Experts of a small language model: width 160, vocabulary 2048.
Below are experts of layer 6 (counted from 0) of a mixture-of-experts language model. Rows are named router (the router's row for the expert), gate (a neuron's input weights, with its number), up (a neuron's input weights, with its number) and show model dimensions 0-159. Each number is 500 + 50 x the weight over its row's rms, rounded and kept within 0 to 999. Numbers have three digits each.
After each expert's rows: "gets" lists some tokens that make up at least twice as much of what it gets as of all text. This comes from a sample of Wikipedia text that the model never trained on. Tokens count by the router's weight.

# expert 64
router:544486481509608617568564435474533580450577511442591583483528452495505505452520503553512522559458415506522402510475464571581540476527458507536471438426425476437511633516510559430473506477519522501540525468451439494524432493527578466549479498549522554475500552507543413441521496534534486509446502457494434501437549503464506435413507583408455465477479514467470502460527509564588447496584509514489414462415404476468469493376545434481559539442536519495547529515483510403468414508539382
gate0:530540516416523529596578511512503564446497523553531504488504511489553457497538541527475536510495510447576477558538454561529557460492391516530541440596570459537501420540499519384483505526511581586528442459543426450597435487547527534497463494556483557478621375534486462473518535523476473553446445465588520416492400503607568510440507481452402529472601515538503485433530482575482358517542488499423466516518537484505462500520489542575507514523459595510502553607476502429458537560541492
up0:489500450527464500585466466579488478526595504489544509567513519569521440513559483564485480397481568503495561571496488480463493440405519451404560489498535465545471538551548511400567534576412523482522545463566482493606479552540558541470524455530511486458628544534511482479501443422435465490500400521502572536528414538446461535554613490487468471466523456552601505466464476534562470489511493496543481607589384520530401512549406389527531501424443532491560439527439553526504466503448497
gets: "app", " con", " sub", "ub", "b", "d"

# expert 239
router:468392493476531483452448514577536544495529563509535492509505483481541482476563500526409558503563575440457511479577472559437447483477459494432428448481507506537466435495508450523453588515535488520567570390524573567489500513604539555453475544558437503501524491564519568461570459514506445504515472521440553426489448592454505589470393441514447465532482444558592457476514424469573511581553526515644451485522488446544504508492534551577521566460469431514578542476440438397540603453421528
gate1:417450424477606536507589518457487567532468542545489476519523480563513547502599399531560488484443495535526545504492512516494503501522546503527470560462472568564511478569525512413541534463574532421540496523568476520524512490498528527467349517478475397563576485548463572499448495538506471462559530542482555479397464567493449465584478467449467497396434478380555538490494506411461596515554557475547509458503486455447564393568461559478454596419466466507514448546428469471530497520574387
up1:471520487461535493530501522437498607541510520539427508479538519559561526535497514457597534435442437570408450460454532547588467443455467515436463470460529510512512512508534465476493490564524510422500571461490519476453514496498577524534379465513431555592524485534414559529454481529450337515554498516455545626449500458401488459530463546463497460395486511433596469490531597502462528494524520361509452509554513553474484415435501497412469427449410571474556505573467431506524451521542503
gets: " |", "e", "N", ":", " —", "re"

# expert 126
router:511516507447528601488595437436584514451548551470472481522520555572433655429537533452393627448508470453428531483571528544558476470501479515404519430489424522550578555510521453440592509459487549512511542464568471552491487487494521429513551505486438514423529464566477479529406442513395523586459472495453495484462472486575456611513500533530469465559437439519416571580464501607502536543502487490507463469489460523516517468500499435415509467492413497409482555534474439419506475484466498
gate0:427494523537487484492571450544498469464510462522538605488490592419446505547488472477463430529438505623422561639492548492412457505451498544470472565506536548472459529491446547505544414492492401520507502571536464471455534592573539481563447528414518477582585466488478430472460461465455471606525470527519483511436530545547513514525577539513511430453444548512582500466465505520503579463551419473441615464525574552503504484465482503595648526548483414558461484441531472513408513516492477
up0:409446442506547460474558472476545516476533489494529550484535546447433559476505507446467506532441453554460537540536487526457484465430463482435490489492586525506490625476419508506527412477501431561468544610563502434492478567529541431554470538437505520540589497481489428403375469472421512572494514410500446529403501526579483565535491478572551430465439577455561567496488513465521558409546436450441610488439499544449471549480519429527601509521473465443536493544537516478387436548424521
gets: " do", "-", "/", " /", "|", " con"

# expert 56
router:546494527515487499539492443399563543582605476508393469496598491480492488505597533419465560543519599571515476583491442413495480536522439530482454485499523554484553424534511459428633519534562525520555492496537483526531533507461532478582425475559427460529542562496475519439484539553425522522423496481458454564518487567484576459571504593433510470505419466497496581417480586539475535451487510473496557534419446492425545487431447471469407495503435428603437530515444496447446511582555460
gate0:433516453528495607544480533493518556479519577450565537501509481530502546417526529509485501465537434404458582485540493377457608457463525461472584458489428512471533501525442467543517514482588628464429395563505541453539541484447470596521512478515526493434487429430478443473442412516490496424487439491447511564437540532606482610505495484429443523542493471433480564542548461490534479488564445443473471548503488524560459587558501511355520495493483457540508454515556563606554500485438561
up0:495443490537486531594524484416526478525538468555531526513523529541473534476522501401503561582579481507502544538510452479461538588504484496466543453553410522400484485489544519501493409359494550406501431516506576480601519450463564505559535461528531478524540486386564440576465500605462474530424482578442425553428462595576463485478553535502456579533477436478575464510509479446468460488429532482459519548447428548516538567463555404531463509452458451543550469591443475567457416556463449
gets: " ", " free", " left", " Green"

# expert 18
router:459385422455531472454533586533468492487447550544498471483473489378440531527474424539454445496507458393455579532523522505536543513488586438509473455471514542492537531469475470415434473500521469449455511537474464475564569437531598436456544494583452584483565494459569487451449542572545465510572509614441534536490446566545548532476576503512598495525390424410520478477499579515536483590529554481509567503597403449532506509501543473477472434455561522494425512403435540493510445504438559
gate1:489510523522505475498541552556446478533528463426510438474556435501473481499438500412526525561540493556551490521474484484525447447517579479516448464491531464536483447462483508477529504517433513507507405525402525535590528547473477533510490546495453436479508567579451491483519471529469521575659488534469434562552647516490500410471459639570440499506500486511484480457466571563499447504517460503488488490577559528517607524538330431593473553447499480626476429560453385474544463577503517
up1:531471482468465550529478450483536536546544591578482536616438547549480478486619557504542522494485510514429455468435494411541474588449419513467511551507409512552493462487654477523590550492538525519499561540521446424449518485493512512595411436437491483512552443455474455561519465499489420461400537420534520478513451534446527516473471412406548480532582513484539572507504470458541545584512555541581565472413576502508527502498602539551528540586481465431546579558460497442484516479540433
gets: "u", "i", "tic", "ti", "ci", "th"

# expert 74
router:553486544464506511424517520443530581501564430426462540451571427593575464533574416519449457572506548472533508501447524572427482521443511601570552425523519481476360441535516524442455522477535477446529468592501428503510445487507492589477458573478490446470475515540535518512552526412504486567510571399484456564561551514541528455400483493462505463499470522483415528412548467523520398502447553525429536595431514458462590509491504495500561455453578522558546553562493526439493438486568409
gate0:426498510558525624489441446514504501545504553538481410471542514570504510499524553428459563526559503481486468485481579447469384534542466467491469457610554437471510531508527429481534572467459484409459466477475512432520673498484519544436568508479510542583503523484526531602520494470502543499541497542571416599413468531608536480510550488464542470475509494465549434452506517399395408596483559532528547578587502603417524588495451560488510525460499500549513541499548498437496469517512482
up0:452509540550600545434427457521515571520503467498533465492497447556613567496555503520427568419532517467529495530453622421498433513531491513533481460578538433492423471522482395491536524469406421460487438559552558389550532539448543539434575539468548501519494440554490520579483473506569494549497502531537437589424579483611469487524511476455542427487492584524510501458523459425498431546518513539470547642559488479498516623539432494461521511441501534437539529511555557407489480550492486
gets: "en", " ", " Al", " Y", "un", "im"

# expert 211
router:570435423467523607478517520523533455534583562460596468529465488575467499531510464470525525467556426475505462546544427519532548444448570485455511520533521541562580500494499474472567563489542562459542556445499398549409557468413476493572372497545580554539466586447568438580500534476481464506502538562462484491530489512499565503485433471542467423530557431547529582565471455532516527602517568512447495578599561447472487490491468561469512487499351501597525499474422469496571483538493423
gate0:517502541437510575555528579568558410510480487454435554511611524512572445384471427533554457485516483557439537465564445444644550528454594502587520516476530447510506533535537440487592505506495602465530522452472486495453501571469401532541426574500514440510521581474490480496519480499463571558493493486510455518531555511425546477434577488521550500528488579468456491403442491543536589521472530455604484449502546493408496520573439498473530414504509471549553442579451419500425588491538539
up0:502502443386508465466492498481518524592504523517435463524446529452461516386466500472500524536589507538502520480553450487533576427508516382484485584473484565563556539502570556509478516588489507574503536516514432482499462582465453486392452467444436465454575444447536521417574443481477573525492449555509525550477579441402465471453547485509444393583443464548503507504476538549453491604528542465552469482637508471486610537500477524390431500556507511553576491518482546527463571427573542
gets: " |", " of", ":", ";", "|", " for"

# expert 244
router:514367534451533543500491429473490508401536471541518578493555518474548599420555537525499476499410459518531505462490464448522537455446441541565574443467558478430546542518526488452563392581556547542360588538475438447474529497489487443478487544559481465472538539486391406460553484477395515462495569510420410542516471581500450440544534486400511486565393441466446529460434603499519522580530507493579497472479432561512487492511507522441534556517529444441567539520529457473507528517534524
gate0:509471589541523588567497467447382482496554413595531522495574505514487499488484520500564565462492555492519588551532490522598405412506499459552526526467564393539494579464524540515532430474485456512452619549491528472497377440526424492551544462490428446566482468449576454542584451512434483547534542509470441527560513546484522471451531576412527505583481587447459442474483539568465461577565557462531428528415455553542486533465519571494486480577482441518472521452468488380492512468513456
up0:454477560484484480444438561549576500442581545565478484449442471512472546424473484580531524527588542433428419534449531529481452594444520501484567535550458626445496511529567534473480525551514425473506483473438465543486514508536500560437508599456457451540551580513442489524447452466570492416583520476508462489524441482467486551442447410504520525486481500544508556572452513436560618498554522511561433598420498474373490432461468433490472457554518503481429615488451451540553485442524401
gets: "ly", "p", "im", " mo", " ma", " fa"

# expert 38
router:597559482516494460485538609450490530507437502462404535489454552453370494508449444414545531475457490528596476518501481498506530529473469617520416459489429488497568558417486472465469428442526516588475548514371506458485587523473443446442465545434489445639511410508454424427591497506610488493460468520443522555490436480424573429526538542527487512465486486453508493546408495519420474526560497425492495477423552573540501492461516493435498522513476549565502503568552501471517530543487598
gate3:469472523592548493445473525542483633453445526464511515420480486434405490377607412508562527546464480474503494463498507524548491536459441549493438445392490560523522510443466429467491484474503511511403491473497561528543508468476534498482459542546502411514587494467477567578446557441556590466410548594432488534481488547452505531555512504461534464515513515482403617492446451480437572565517491436524495403477490545574509544477461513475535410515559502544498559501522481637468555551614526
up3:534467590474509439473551488451479446500551434519465504537464516468503444548462476638505550531564523516553486518498540552428571560514433508482521528529528539542510456482523564532495502580485538514511539566620375529527458569591453495558568453547439598510413416449560480406620436484431555496543513447424548456488483476554578499481459559441568522507566552527458471478608463470456477460578505436460454432456572527536509498473484536458460509517556470477505502482537517629454473515387453
gets: " h", " co", " vi", " p", " se", " mo"

# expert 172
router:517533480496583481515490465470482484447485500413567572483539400474566513487545524555498508447547513437528444586499508583538466485500455493417498426500605552554555488428517574517529491530507593530559483590499443588529527547412443457555529530597424492462543528490470415503458514453537569469435469556475412442485452494463511489622540556502546516550493531394426538492470477511622539487434575563434460481469450454472429472436407511533535474476489427490484462551433490548628466551467456
gate0:492527518488481491463454564485494522560483470569530465468558436576528539544529534500536418473472457507506525557453509460562480530532479568582558472473488520495499491550513431546552494446434521348361433640514490495427616407492527582561513563486450439477472557643501482562541457444540524439545509516516571543554499439587495492562477552490522556490460569434517465479503535430397555440537536594448604480510467452449446537505512574446480502508525510563463472498485441553443567528523497
up0:548513479506579528475510492378460494508456484541617506476605424489472471551543485530565434469524546487538465525521536563493538481523504523545521418473558517549533557502448551481507489508495580438356482558481514556462531447488515520532526506477478489531575497513528404475588482412527576439444481460507559491424498533535513426617522565571543530537532558520510517518502590375398601476413551518459500470552410451584394557506477492453556495529511591531416426527508438543464525492554476
gets: "s", " trans", " be", " co", "ro", " re"

# expert 83
router:593482422508495572447593498486477554453535576517490552481511492545367547435412449427542546552497442526473481559467546522610419536522468499556445458435523573474536584477569497461444501520535493490575538485394458514472409544492513572453521520464462523588513473504586427460581499445475559520446455524429486527468514434459576474554513511470406497517474441473470559425422515524479445543499607502424388425487538510547446465381481486499540506458505482537504482539423451465474435563514476
gate0:563579434533448519485584514384529509563420436565557521523464513555341492540499547518497546521490516550506584575554435559481527509493441484493474450483539612404503462550434453549501486532495464499516522470454487506638463523444555537544545483440541479602457483573455454444485556520638515503510451487570514538476479452522526549380425516564486538517475551503430521557463565584471551426536543455465528457419473490500533437409438503550524492532493466517485477524431444583567495506528499
up0:466376457519542469492511460454450570521390528482553587502547525479465492587588492510551480504444610492530502511472469479434466467486458516562444496466464518465475489609459475497516513588507459540518483553482435474568517562480416586480506529411464389522550454466523457436523517535539434547497554470462446495605446489511495513385446535434508511470447449515509553460551439469474578460484445515527485423458385514541447507440542491545458478554512479514583526568372376561612466491511471
gets: " pro", "al", " con", " Pro", " ca", " sub"

# expert 73
router:553548494442478537521577489575528576430602477450435508492504655458441430464507511432398556517481597559586515569473523540512516536488403545499419432476540487523590555449547565481531492484472466599534464494514489558514492502479406483481512492522440481461481465541469410467482514608516510558486534508470413593511519519459504578499582535486529429342420541517462446543496511506488492433489444514551495420483436539446574528571560505524536467440460511505478537465397512497542527477435458
gate0:576526537502570384468530524503449450536420504416482504460499528478500478567436455444482404594433494524553564552500493566459523541460481528477445456491455415494499461422473494546499517566494478536512510451443485490618452464461501422509542516496476508575391464426452471526498645510588544587464480521556513556515557466460518504508469423589502515510500601485467485508465544494423470482437449507566489443563498561475573432513509501568514448427589611473597546405497509502443613533472490
up0:522489571447531396610425487543518449487478429518552545488603515479514483497504482515484673534567483514502441507515575489505450495568447438572460520488535463528489414488455547514472547502421501540552516546553579534527521578598508557504547450516517563449516523459429504565524476513547535558522473487591507563486458497495542479595544370592544482424513448586542466532590440431453485503387429477614604472522506539552534478484455496571521466462563465477474515446496412486522491510485512
gets: " st", " tr", " f", " d", " b", " be"

# expert 140
router:563520473491563510525443565437568384525525478598564484470511490521542529487530637555499426449540589486436443607563453423503449456526530419534551535581507554466492424536531556524425484527492457513456556560579476477452540484480576485468449483477426538433509479532500485637547496467552462437456493464541539436489470480524461358606519542470488475485496459432552512525509472543533574542490510549450446523510551497497493488541543412488421433430567552538502497465610424513487472554536562
gate0:492456505527502461514478450576479466502503511414458491554499425497489488494548479520518308520543557542493556579517445447570468438573530390479512477596481515474496497535518526514452460630504543501540500498509431471523527452491468580500511498470580589486496585531527418464482460482528400482498447433486458483485490431487494588496558529465507456564468520473496511512493584436637460572403553618442450476566491460413459462496483448440440394459396532495454423557516491557507506544502518
up0:501493554481507470507510496497564552514428555461440455565446519487531592508512442498519454533498591484524479503506474488547407421508393543432413479497483554530552544528522534503423440586478572548524583495489477456541492550536461531484498565435468479591421468560455464463559469426509546573596419564453510535486543420522503535346479510400514475468456572503466573467516606409492490545490456560598553397463594559540474491518474475435508434554462451516481432543422526500562516525447502
gets: "er", "age", "ment", "port", "ign", " run"